From a checkpoint of a small mixture-of-experts model trained on Wikipedia.
Experts: 64 experts in each of 11 layers, 224 tanh GELU neurons an expert, 2 picks a token.
Training: a variant of SOAP for the experts, 455M tokens.
Below are experts of layer 7 (counted from 0) of a mixture-of-experts language model. Rows are named router (the router's row for the expert), down (a neuron's output weights, with its number) and show model dimensions 0-255. Each number is 500 + 50 x the weight over its row's rms, rounded and kept within 0 to 999. Numbers have three digits each.
Before each expert's rows: "raises" lists some tokens whose logits its average output raises strongly, later layers aside. This comes from a sample of Wikipedia text that the model never trained on.

# expert 12
raises: "it", "al", "or", "y", "app"
router:508539557619544523444474515440484521466511501527434623428554527412520489487535470551547476473566505505492567487515494466443532492522553536517533517374492514554518528533443510543517571481544418557532575531464453439493493462578526548547484546464447401443552550457424489570518478518473521518523440518456440545550547513540511497438480469455568440491506445490479544424475446530429467475484503474547590460451414535351556550539617493496501511566527504488408502525496487410575565520516511515496495512468512577479421514507505503431510528536411512462573630482532561596429573492414407428426447534519483522449546471464460530522504634427521598593483365415536481486419536495563420406495469525538503492579488479536479508518550447606452473482463498421519493466486511551490561406509512
down0:473518450472474408483550563517405481548533530410447549500501493549396501485507544457623455408477567478480355484555541493520533527453505434510460545583463501527579458534491542502545478506539548535498444558545512550496387496504511439524597546514571507604464532498515503500474472551497475513464475498540576472513510510449447396405476521385486494532502515590576501533554507471552530470548515446409478448413480583505479452475462465527496547544497545528448447532549459495494508538519431475538435490523531508462572443518539553460486419541634507533454559519598370489491449495429437516508544498407503515516465513558477556531637373488580524428482527484585515519469495500479477520512433556618556591578534504484563449441468526499477429499451512557413517580510492553433506518389555
down1:432406401527444465407523441465516542517498478563532539457423411507493446562550523541490491534491508505534552462546461612431569461505571419549515471591517435438525448477416498511497596585541529550476486456453444502573532496518450564529454529531524483482472539463461501588558497385434581492517552374583478493491445387415532534507562483484505569551603469487542536433454568503483510573457548505559493559527460470560517566510471554549526546537535471481334473482454523471475480440471582452558598447365520426518409462442457594491532487488437508642527513525457501585552484469568544505567459510529450493508457481421524448428473457519493525493545445533525562460502444486543518492558428511475445491500449462571470492486502484525458545508505524530548558550561601528471476557454527

# expert 1
raises: "la", "it", "ra", "an", "ur", "lu"
router:505524446515538406551503527386551514483552529527501647501538521449482420516505581585519371546466559524449482489487395420542478455577548473583507495414387499488476402491430463520559571453483489564585503489413468397535432511502462506523468584498507481479592525497470482502503472509509419585507456374517526497465500615468502532469487459492577433499481507520449566483555400494495510485542531501537497471467421535559513457625543505517443514454529557496462554467525461477481519545431534525496440451415504534579490520473437412506508525443491492517481464429578416575439459490428515462409476457610578576436573483524537427523549509598516548489510491505497508603488474567452481431573521478452559476542548493490451548489596539521527521597530539493554534421435487529504438477538465
down0:514455444477635483440523529512436581531462507456548581477494467489419474588515471521477442460474497471472521477633609471521555527429620501475581412468529476447537555445575508467523473469480505508520474514572557492472552497499491446496439452458536446552380531480583457550525553462478471718612492448501489533464529393474489486456488425546526481544575541543530501504411486459441492492429452497559574460479464441500530535515357469480494390458473490648554524560487441504505527479484533538457472535472505484464524488422517547473494505568555445554471508475520593532509523501496489472416449458465528488480430491399485491536508492471591442474558546536466484441514509460540624524481444510484409451467458447472527530558476406482545445516564444463467417483558476529490472411520533
down1:465489410431419394494438548405474512449551472429519584472561505594517508530512532532486426521577499562474498472525465591561463467534483568408476425556600537493560595521414431478436462480443380495503511517471487516544457427502476469473503573509470492382505595466490477577556488528515486537499587476543498520489550464650514465561451515463467470420473504421481442453546546486507373531477530458393523499537479613504559506482539512489543550627519384459470464547546555503579509509505464474507517405499479506550580505436507614575479551492485503464465465482574486486453483545547586570467525526524478536487462518459529464403429566480525593459491512445427462500540593575563506430475458394524543523490486480487525477494403516455553504452502540584491517539490423475463526519477484

# expert 22
raises: "s", "ce", "t", "g", "ne", "f"
router:577487572489476533495487601458494546472494488512504569435470549576392348469444520494613485514600445465517490408464445431443585435493508451421458489495469499561580536467527472497486548462538462485590515521480564441522524516515535523488416437513470459516577569416427460563529508478427543503554459463449534514557516493526528527477516503523513490480504473486555474515584549531381452440501484426501544549436474630527585418482446555484507483590515515451440490498523511468506496456526464499414507532491477522419492474534491551526626551502519407489548609482554413550493550495449548552433455424555518480480482415543507627509495525484530535420448442491536557564466441525503496467580495452468466403562473525616503574534387509522568542601469533442522435480615492483533459508542523
down0:500489484554483396581411410484495447430471491553531481508485497517509479489505477501435405478485540526461491537663569604456459502488460502524593447421414543497562549498442524537475451532458422469452435500409461555536601420528513509550474465513524549546417447555499506455514488428539498533484405442426508526499491487429443476465472568466555494488528598545492512505417521597589547447521461483558450570587561425580452504492520456650526472597501481514490487521541530494503508467477571477518549617552512473542607562544478597556539541508545553497516515616480435474477508516555479507447527492479481436399496423454572471446478452585448482413575448467513518445453534495556519553467529422503480542469544502556542554464493530546548535563507469519492528461384554531429435534567484
down1:530464521481531493479473501516487489497564412528495451495495553554406524491622471490568542580477449542443535588475540598549507450520521518440556510572453473538415538607511573479513475520569421480547394446466546408476570484412478441482556516477451578420476448481520597479517509548484465556528540557520474561582490481502527471529520514495509496515464513666533438500476517508454471362475549469515565517527550590510449492608573486577586444552619450518535506521407542469479557426470529504511561524476448511524579540518423584606498516447523549518465515578485450549519497523497585510509477514522497487387423535553449463465486451462566526548521547459532476384521455546530475466477513543514526534520514525533506515450430402470561447567590449375486527436605458520523517491433513

# expert 47
raises: "T", "M", "A", "E", "D", "P"
router:597506478503580449495414581491543479547438484484474535521522532442555472510481515538437501485528493457526440362503494477479589528580487518530432508479400526602551533543493534469480475564531531474554509451495447468541527564481412509552449457405470435498513529545525543578567544553501555585613485529493536517440462521414413577496600510424555389465503500427565540528541551538431484548495510517533584441423467578423565517614494554482488506545460440479433470541401519492505542506434524498371510469421512503562406445454499423441468578481493459460532553480503372522437494542521487541551513498515418541490532397496548583534563490511488471493482461421547543515385524602527472507508549391516441504460436442523505545545560430519479395534517506449505514498450507488430492469535460
down0:484548565480412461464518578446425483377498511447517479491590423469505520506602422449512588485490496605548516394488547502501462481425427447539478504466600501527483582425515530486470525496538521537519427421455478546566524577478510507579472552509461516553468485444431501503536494460518488412523521506672488554435548420448549556492431565486435540562520495505511502505451465526563504430439477450442451588456572511444562489585433490545592533441479516472532528450441500502510463482538560527528523520625512451578480568509502557435469566570484504414466523515395519585488476603507497444448530549462456539470427496490562608485443417494473530509482503547536591527492511539468521508486483475477474526503441519421550560472492528472477656599446568550499485498582597555506529465505479
down1:538575491513557476501608476599540497486418452505489460517431491505382545501453580416447428471499467474536550553579466523561387446488495537547526467417532508541469490347526547557503469493552478510594429540580542534526488512441431489476552539562427507530374471490515462549472575439496529533483530490447560438489526447428469478447554460447481465534485473523522492483506574519487509513544478438452474528510530556474473445486543519516500535352439429544507485623545505474378406495511466419476491514502469502521506529505485492509439532451493515468466432541435559506405469371434476538534613481467485529477472540558476564410537430459328547514457518512553457523534536546485479530507409478583487566424498501450510489528503527500550426474459516654496464504545517469423476428535548

# expert 7
raises: "en", "e", "ar", "ary"
router:518534513503524485519424487432527494503488485502473586467503540512538447537536544521495485494403398531473535500433441469408521524476580481442502439511448594540524555619419552428570490500585432472508538485488438480579480495502441465597444504433485479559534557512500535561489428536454454524496457471466576508521493543534530515477480475331477446460526500465442543547528420498488437487465500451558588522503472598522526593514576508501482488546554546497494531457408538617544547551460400519451501546555472490593509510511600496499497498431355510493505546500443480423352472471503472445550493500515514503505538601485451514584585492540512478481530563495528507507461474534459539412425485452466442484572365502494607570620508508499484474494578517476556417491451398515395519490575520
down0:463503541517477491522508509500521420525471520528467473560497477481516521550490542538471490574533491533485570511506484506558540458391541556537587458514521505493468373534408454518538587459461416416520418498445589474497484483514615513575576497468543544468449516523510496545524409547612431406538501556456487473539494448605485430479577521381462502502540432599484416536420565518577415548590518524495523527494491513434492504490445555504488568553416514545462442553472559519503416515518551516499449568517504552496474521558451499492485477556467516398534493624565469524468564492498474510433445480318485570481554469600529444500576444560582472529529443437472428544587507553530459530515506492538503500410539569400566494574485532502510486463465485496590515417450550492475570470412447
down1:529495519524522471565559483516407472427591474480535541428519461491510469513474479442537488488460456506456528496422480645507565604465493429508408520514589497535504571555507441460490467515513518577407459555511500601550437458548520524500526518501451535453517492561496479559568524528478413533538526499493533464555537509411561553579408468460537509507559549445503515517432484417492475622461520476481525507497480501496471605531624444511584411428388470492499507494589493588485523473479571634477520409543461469528531488519604558529498441507477560507463518605448452557510488426531589436512544519423597505535464564481493503510508484493461580459456582511576426568503587520504535521541496432441491503521555478439529493489518477525441619414448492520570500623601479532490495592519543

# expert 10
raises: " and", " ", ",", "-"
router:575568497539516547497506488537494531557509455546521562404566571503508455547560426593519491460455542481498480458505513518527493493553583445571505447480475562512562506438480449398575521537518553462581625563503425463551472541503527530541482485408528470425516613430481574511611430568473541501482400509456547444484454524450392508443495458479569530459513642462502518531554495484494464460483465550533439503533416530558512510546513452518530561484535472438481581519523548456520572506454527471454583612497467477547477472489482476458501578534509458585435487448485452510526427465400453538520433472422566484493513417502552519571419504465547596501442434469507499451446502504438438462458520542394521423509485468523501516546358527503572542552599540401518518487423496587538384458511463
down0:422454512471558590498478538495517539517621482540439496493520574432399418510507488593561610513502570468472436429469501578514424382504478436447534506407471531540536393477495562545496480451530449479497517470552554553479504542511456578500450576426559470456488457585450501399488536443482455466467554546439503525534489483470581523419572502501548539535460429533532523551512474446518491468584406408623552371462433551540520529490560566544448435521403574522501482432483492458488519553531518535541436403437398440532444452590481372515491487482478474495482483473486482566509414557429411499456460570500478418456546510501490530482458505428506485535529537453537501454541516539510499514543509404442531539529472410595433566564488567495507481460563548479529552441493483487468455542481472
down1:493507386546500545575534528501530555431494494447501547524478562474625498505548518540454458495479414529533516579496542402499549471555568491523517515423534557522577484514471544468513535430515529550475510449550601397499505554529494470446524615450551514414449417567452424522574496531499570482500447529500596452532547449533572470456362555524584527565537581528458490490459519490509475466569498548497446498564460553560555572509469413560463483476467543592508441561535461518445528563425476403573370493480442492490490505519421578556512471582430503423406473492488489510467436577466453589468413426403493541488532519479526510452421503534554498557392481506452490499547501540514507408484530503503462543461508609457450514484463435578528493543602494455585538446506398488464500501482486

# expert 8
raises: " |", "\n", " (", ",", "."
router:486553481581532453455459510506533563525444446567515548465515591420605452526533471593546427546520439514502579514509475465490641494492449508495500492423412560516501558505514509431624407426623445433515520484483504511560438474556495465482422504458564424520539482483503496494496473572424424533529487396574470511608466487468458608443559487429529450498542508476510496479538511633473441475531455603529471459492383469512493458491419553457517490528495487441476566448520557520466454560440512459378474496409496475517528611440514536468537561454403440549528523521498520529451449490471479507501469542517502525429542548506514522460540559559602527522429473381570547520464532424473483505410510473505476389539528432566553535479499552525456504504527548455526427480467410523463462535583456
down0:496506454460527457520569622414460552381446534528471475512529550390509504548495428433498468511484560449487456518510518544526433483458449624500452477597556509430524427484457474511469517580513460524563415449399494485487432447505554464485480572580555503465574515424489433551526492447513486569472458514517505494512456454623474550505447554569494459584489507486528502494605427518612441473531460545485469567466530540562431566515552425500626545457502466495459507464489412512510537521465481491506528467483538447487558462491477543505439458579497535497594509511544414526498450507463480494534631502442595563518415448461505444451508473433541448498461516514573546493396440570601515510431485481543419495548533480438506657520527618498531529502471455510550524544460518492472578489521375
down1:487483508471569488528584565470499467563491502555504479516455487531495519510505550430502563515482517507471517520455479456478502490605506463608553472553512575491384419538485444514504568427419387533461528470600517546494517562502466498506582537500451450547457486507485467527572546536575485471398498421518491493377396583341449450495480488448568562489496452567479489513487563482496515528519497445510577519464548464553482480441482518424519409508458532509516526556521647447464521531503520444463509556430510391506508632552458572490438384507595570393532416495610514518475460541525485533513503565511508455525541550489463553483533422408438506461446496510491493507483520526613557540575456419608455438483401506445501467478529575490530535495504573517505496508419505442518512421456423